config.yaml
n_layer: 10
d_model: 192
n_experts: 64
experts_per_token: 2
d_expert: 128
d_shared_expert: 0
activation: "geglu"
moe_layers: [0, 2, 4, 6, 8]
n_empty_slots: 16
router_score: "softmax"
normalize_top_k: false
routed_scale: 9.73
balance_loss: 0.0019
balance_bias: true
router_z_loss: 0.001
router_bias: true
init_std_router: 0.034
lr_router: 0.000512
n_head: 3
n_kv_head: 3
head_dim: 64
vocab_size: 27368
norm: "rmsnorm"
norm_place: "peri"
norm_eps: 1e-05
positions: "learned+rope"
rope_base: 1960.0
rope_fraction: 1.0
qk_norm: false
attn_scale: 0.125
tie_embeddings: true
parallel_block: false
extras: ["capped logits"]
init: "uniform"
init_std_qkv: 0.0352
init_std_o: 0.0437
init_std_up: 0.0504
init_std_down: 0.0504
optimizer: "soap_variant"
lr: 0.00452
weight_decay: 0.0
lr_head: 0.0118
grad_clip: 2.0
warmup_steps: 200
schedule: "wsd"
decay_fraction: 1.0
decay_shape: "linear"
final_lr_fraction: 0.0
batch_tokens: 65536
seq_len: 256
doc_mask: true
train_tokens: 552500000
steps: 8431
dataset: "wikipedia_en"
Below are experts of layer 2 (counted from 0) of a mixture-of-experts language model. Rows are named gate (a neuron's input weights, with its number), up (a neuron's input weights, with its number) and show model dimensions 96-191. Each number is 500 + 50 x the weight over its row's rms, rounded and kept within 0 to 999. Numbers have three digits each.
Before each expert's rows: a language model's description of what the expert responds to. This comes from a sample of Wikipedia text that the model never trained on.

# expert 57
Description: Inner pieces of common words split after a short start, like p-hy-tol, g-y-ro, bul-ky, ever-y, trans-f-usion.
gate0:477512566467398448553560497493497543517558544482534475635449608555511408529476450532522496478518579499538561591545439550464577570512436519489603448525561570526560522478460513477523501519478511545456500416490501538479515521549462439483599527505535485499475500486515474441470494537535579446
up0:576483559525447505517541542480532549530435538447473511471550517429510418587347584545436526422488566497444472578535565420498501564493536444513599570471564442470515531448503488566490581472481507473435568390533513506455482487571515503462541441499456482454443457451519512522481475497521575555
gate1:420531536538536565505450597528452446518567530419564478442561430451551544508565532530458550456608524533544517522454459382398462480494448580507490425544459673504450519489518448496549450565579470588433371476542502497457494502407474502434542561487552467502491533393418446549580456500492459474
up1:499524434548487602501519545466565434458483548458571508504357526506474575435435617456405544489508539574564475489489517481531421584528457510550493491560466552484464483567458496551427575423445538505497520536515445499549504446527491582496415479440580546495496604525488541470473555619516440502
gate2:588524484477445495494502544470597533478532609520572501447493480523468468563529485530533592513405460639598458489482603461486459466482506437479576547432462428476516555464476460514560520634462401456476572526499488487496574410494532517560407391538486540461531518498507481410515440509505444523
up2:445485520520503443514592511545559471571425499523450456457513578451533493431514468438526487412439531495488501621537536524475523501521549544449515476512427390425484455495470554556502462556532516417504460587515492586455498485442475468467578474481416519429488476512536524486558572412409520493
gate3:538478483567545543409479511447513461502478521438488564459456464462402519555528513472501473590580521452438507598511566505393514442475563441591393469535433494600490526453488527521521612526524606426520535493503514501535525559417538545493436492476478498482543471517549585394530415527452494490
up3:419557516515407485516507466553501457538420526437439523476492479626523511478489510640472535522487502471427550535560580486448497617481520487578510451479587460418519496516502470604565551487579417530485464555515395513533512538442428478550504585388558565528450515448375553431445470433555515468
gate4:508517523463591462467365436469510483536518468490505573511490425539579467493596481572463558484484404506466488531578502521572507471494484444543564507462407461444501525542474483458539476384618636450477524549504464487441511421520464525532550504510488520495486491421452442558577543501506485471
up4:396498489474453537547528437488493519516536491554561471610417500477457515441501465496484404476458509404594460469556526482510557503365469474548466574469529546586491497471516455526560531492536540483497432439584504510608381508508519473509463450498562520539474602553508487496513543454562600553
gate5:433577586484551495577629451445520459505453479503582519526502520539515530498549552469568463413480478527424508637567587566462672453571604499507440506517517515488449516539523470497488531482536447548481442389443503482479562456435501510587494439460486458490564431476437543520521495539489496452
up5:449428439504442498531495587606454508520515472411471610479499476528548531572460381404546484475532540472477478525482325517500415541507459446425498486439442514460467500557474534466513490502514561410511482587561486489459546511543469447545637526516445481485528440621507544498610504585454506511
gate6:560459519496488504486530460462555554434493522472470475492489544554397553541502461576459481415467555469539495428587460530502470563492419470532444466509446548518495438540549470513438538541467485576528606480431456478484501501453523579516525426537468523573437482586472463487425520521603606519
up6:559405444576537510563572509478545451546563517500422498541449506558481524408565460503572526465410517485487519458521423471442547423492489504494477461489495515492560478469491509490519483573524437522432585538472535505496525517497588528451508386432417537587636466496463456477397570567559607502
gate7:475395495495494549506532443528467474524557571513511433533473426468516524494538511428570385605578523474523516519543446513540453527520577517492552539477468483601605462474495466544491532530491493538456522459424629643426472534409569607437408505477533542448533540376477601463473568427532518539
up7:476455487458479479482486523473472536502424560591515510549543482483501540495456482479517624491682516541562489448532525538459491463498508620492481471526545440557456526536531566535632520432577546475570496602538456504513547512481423542500571601484426505498498515438545484533615449455530436528
gate8:548581445554522460455557559523501614518556511625554483432438498615570410552554520437466516490510499501518466529483539521527436516492463495554453551490591538492459422524499478530455525527564456500550579457558385474467512495428512491486509490447556560563514592539527529500439457569471602532
up8:504465452443490504419582513460467460418494552571463495465473452518511407519546527486502402545429511499487512462450550564477497440493503516434384458533563448581380466493530487447488541501483566468572449542461529432385533460474455523437485509538447439488491419545510495553588412441468465504
gate9:527524472604420500585469456550524487472507457567537464490489458506522469461503464418435484463533463411556525533532543508455421512516511567511504509477554488396520524581490477438496416504424465444489434459494630475382509447471574453493605571604447508402493523527486470498517398571405544489
up9:341511515472611422629472445512475467554434482472508587453504505528490467549530463563496437467529515409526512381485427601546525469487559462450402379504459478591441454526507496456596501517438537455505498456489451465546542577556374543494514473554487575477522549539551475526458572542412458580

# expert 46
Description: Word pieces inside proper names and table entries, such as Jive, Sheffield, Pangan-iban, plus country codes GER, BRA, NED and MPC in sports or election tables.
gate0:535519447471531404525488506506480525404481519456473449478433543510530545578436490501518528502523537568566504495552398422586548511526479474474394589483537514579493471521536553497499578538611502492492462505450499534440464522455536486511445535477368493425433518518567479575453462399450531467
up0:541485492519510544549585404365515427514485459533491479471491494534499547560341552511508575519612546562485537551527468442522513539576515443532479545494470508489517497516481601549423499430567536620471493572520593547479506478530518478578429548431393558468436508434589429573483539418461478438
gate1:512511501514547531536489403548462522531497447569542420524525603534596475476499500495561490572483538565577461466426501510456496497496541598439431570468485466452600409537415615508556499489527498494450559469502478520450437567345452556444525493541542497469443499472466551479467513516480474479
up1:472461464513498580416475493560495459485529482501510568528513483427459533512531472503546532537465441534537420452468529552451502440369425508538510513468475478523583526500484497446484544561529433515541580482489444489542488510514510495417498510626485471502488486548466501489447458560538499467
gate2:535551474508518540505556489506542401524574490500474530605597439479481542549492543540513439465462486554516466501462478555466564561508541448528499505542581605507458474501513479444492449472495515512558616440512452468475568464465448468517414541371498458516512406578491492427513462442495420520
up2:469484525498485483468512492465466497477468492510542541473475368523556545543489537505450553568517497443490499555493457465490528415533529526506503528474476492426637462562448538517489456536488505437461483599564586578471480409535515448563574614567534542485469610468537563478452483464445555511
gate3:499514433509524442593491542595487596651495537561579439558566504527445495462427537540500462508511442457420436468515524497509501452522431556517388485417562555477571576572577578437558511412385539522464396446431582507451508494483575506507433513510458491550617501515466525485526410434488507569
up3:521372582346508567463460494543595516425524505457507477527471485481473463518515504490515482492490480483514611468559491519518657517483472472520453531471518485430628453521432498530486502575533411471542570480531511562610597453520507565520529489507451572461574476549609558481474524507506470482
gate4:403421442418569485465523414527472599518486464502462510543557563413414483529486498461531475427525482507543494521526524533452596449441525496484473517443458539400568415449573436546427475495502546549546550538435554586408476549495532501552532492523554421522471487510450516453440497591455486506
up4:459428465510598564487484471518489577478545433480548518475541433501458482541580471474536475542479608446473496376493461648475562527577607507449505535456523439458532413518538544579566488403547568560594506500453486560474537529491524456497413572534563480605513611537508446466437546564473577483
gate5:556453468496437445554541523438509492491568521537527492626662461513540525517542513587533484424495484510460429551477468580480535561445506541415433555528503482436518427522570583439539440491563519437422512490472459462494582531527544536497525493476451466547411528511559440555472495493481479489
up5:484464500530484519601482542470527454486572450518475575553595470564449524502445405509554494402496531554499494535595447506502512559486484458528490556501492541463567581512552488578550586634434450455513496521439525578577500490424554556476426474613551478530479460503508562531484466399487498510
gate6:478508479491510360579507488476558582507454555481513389378543431450550633614462507492452519576501522539471538411441471561536465487497389526512432589535482563477472471566445551499533496428523513473466506517416506550606495499559575535423575508511571484496597476466547510463505410470494607511
up6:462595539512464654436533516554456551419601469497536549520499543521504377453482472556487459509532571481485460552542509458456455519479525456549509393444523521444479507495543466475378524596435361473495524518504445490504513419421427564522559528431462513501418504539402431467493594540566435504
gate7:492602556526483505545520591481535568519529419505479485484503419566529530498459465549369472468499602502400525528531444490493572573476477400432378447528519527467435591555429463483577523419575509421484555522518462522554448532526489446483545494497490501508445517525485595499515554428510544391
up7:478480493600488520473364481500494528513508511498491496438526501520519524556544529439567571565522482539510409528534497436413471464489483468643568487453448459519462423435543413469526528509434649454471538499554488492420493419468538533509442512540530504464493463489432520531413542590531494543
gate8:545477492468420426519524538521528429463498470462504547415484443561602506521481447525459480525487531491557513513373438463540510555414468455481474500550535525494506533388420498490478558637449499579476478524476575531470533517466495468420543520531493507544479523509448451567515503412426571478
up8:533611572501470497515592514422531504562495568506554494437452479511435564465562556493548455499441465514472452532646454516464447570548500520618504472404464501497469492487449487469556384551487543503555491532444370519515509419426542423532609515464473457487491494579551550471559511552535586467
gate9:588436467457532519518511513398551389585466629486556458566551435414516442533437476473502482609506427432536520485414488378543404523529496495468446581455417526531518435431524517513566488464501574500590463479555402523548528583489411479538508520551468566472511537475511477511432481444512510402
up9:477471548508445464539496565489459490359426555451552547513484552535454518547550539510486521432591638469460549412490455550368510520508399493526585413477568424499432517564550592539535544512432443482530473485478570503511489440506521473524473588463460493479436459550477484442549437540555467557

# expert 43
Description: Lowercase syllables inside foreign proper names, typically after an initial capital like K or Ç, such as er in Maseru, ar in Kharizma.
gate0:489498474490516477523458459496565486544556528567506480456501478519460507542557492644471521480454448562427537513530509541496502464530491461452388559520614503516516609525492515574439544565465538429465523419409476518441515426460458552428518446449493534523521498489509456501550510502595524479
up0:458496470556508550393554548501512510469513464473452569514497401612517555524560525453453594514599549546609533517516563460488524506461428579567477437431456520594515504481543462484524550529514547581554494496524465464520522469445566434595518479575584467486478511557546486491436479548469468431
gate1:468492451547498414494493471488581534466430445486476490473560609542494455517485421537447514502545458510441493527538561527518529507518553535607545449509461538465542418544461481442424510491509516452462487428527514556479565514546563544530471439501508455448514485550495366463478535603431442493
up1:457500526513470626443619517544515445439475500582486464373639472550473440487487450535470429524499503519426469597522578481523482451443575459486479483456474577485438583540534485447522514458474515508397508505488511478467587531466486413446578469487527555498557501479389594472452491496430494468
gate2:472446437473438461490544456477506500581531506487483556531487475506532492514428458529426506533492452479387391489553536517514551482462428529558506524533472412521494556399472481532565483545520505507476429423444443430529530598433464539534521452499395480482584433524446540487519469481545474458
up2:514414459412535489435513509424626487478480494523518486467469475544557477493565573533445474593498515480444480462434508634519535537504401553568505594459500467569528482392479471480540496519469556429502478510510493452493477572476626498505498463514473471407616476521578506613541468469500518539
gate3:485455448445521444513519523526446608522453405540508543392530510470441453469387538506527512496403402548491486475441539501495494559537576559489507450483557550448411450482437486452469566571506573623509480547473584524470466504483547499557463616428490556549516514531456468588556495495498541464
up3:547502599527436479459440439518494466527516595497513555558385570524562516452571507484490528479626536410519568493508362583571472454400465393537509478506497478600529534545501568526448517477503530510492537519566477482516460482473392541423500462559540457459403464548483478514414518443565528484
gate4:479606434529507447444485479563537485574544526497489520550580517570495498563519414375432432494499496481501531515519535502418497481531451608487470582436456526522441563528438493459391465511485437536478387496512476574496451568469433446513568474533445542463462508435500461505481447470474475497
up4:501606478472465454478507486493534441473413537499464424478369633481443452421551551425488479532497463480398557397465462478525514505475455466486355543494441510433463513569559486502558484504489433526524531602492508559464419557541485479562526505524534509447495483427506418530503533555435483515
gate5:541475456416494498401554501581558511461430472528397488526579506497610446438557430485455501518446498571498497459511479510538500527426453518558408567404433508464454454435501465512495417447459485601497584496552499595533502527536482458425538449443555530406515582518529516549454539539597496513
up5:474485496476544449541510530526522464498598549552481532522499479493362592527454534444558496518492505451594526479453547486504452470473481537468548483579559461465532422462481523493490571508518508497534492535548572478443537434482525535450511441500571469463466392502501493497481414465569500496
gate6:519541478448458546556497435449416451467560521527505423418589566423513531508550523438471483529526417503474515529460513559465508495490573488511482503446464566445478536570488468529447528530420534530556524522467496566520484548534482458474468513511509527507420454504530408531555460517406487512
up6:529440483529524522611613493546513531489595440467539439510493614566590523498487502507529569462484484429518558361605498519492538452594481417547469504397543512540540403463523493545462401423502516594518425448491492476498545484428572466480457489478472495501587445503531444473537507504522540441
gate7:451402490431504454433493503429541528484472466447470485355429586566514497526520495477503445492446461459517494501562496496619521484455451506418588514456421472484494511451541568487477493509465404459517426574518466434415516492579508558438554462589436467536496478393480525526474476491417588628
up7:558494491469471493504573502540497589518463494461453534499531498464461545439455488459609564509510501472440456446471550566611592505524438510447526464458446530503449542551472555455448474555542487433497515602520492478562410544572478550481495500448447450422503434477522493495552595492498462574
gate8:529462503486446496522482570540490528417535492517476451571554534483534429501494410527488470479447514466508476528420490383519494535533479463478586513488506470570555468583494570514512551452472590471473431463457502532555483540569474548461522420505575452480509450495514524485504415504419567516
up8:563365528475477499564376402531470417471456504444492588487537419517557495545505486592415447494446468434471458456549429482501398451417509464526525531510574493509480422444519469579472455504492498505490569518518479496469498468483579477462513579479568497464522446524501493552494515465493515472
gate9:523577574417523488597459510457554420637506526488569471566522459492559517588483531488516466433550481576488470556549416509489536436537430439498564470520564508497546523487485490461534388552512566465565441510576482432547455575484473440527497528452515467478562354478543497531467467531507479495
up9:408422494480447489367526540538404525491438468423480472521508505514561533394461485484609460564519509480532555494438496483516447533529570539528553495549414504478569541492485500376531518511560533479491432471440434505436469474475548502469465490547401519543528503496585468487462465480452530485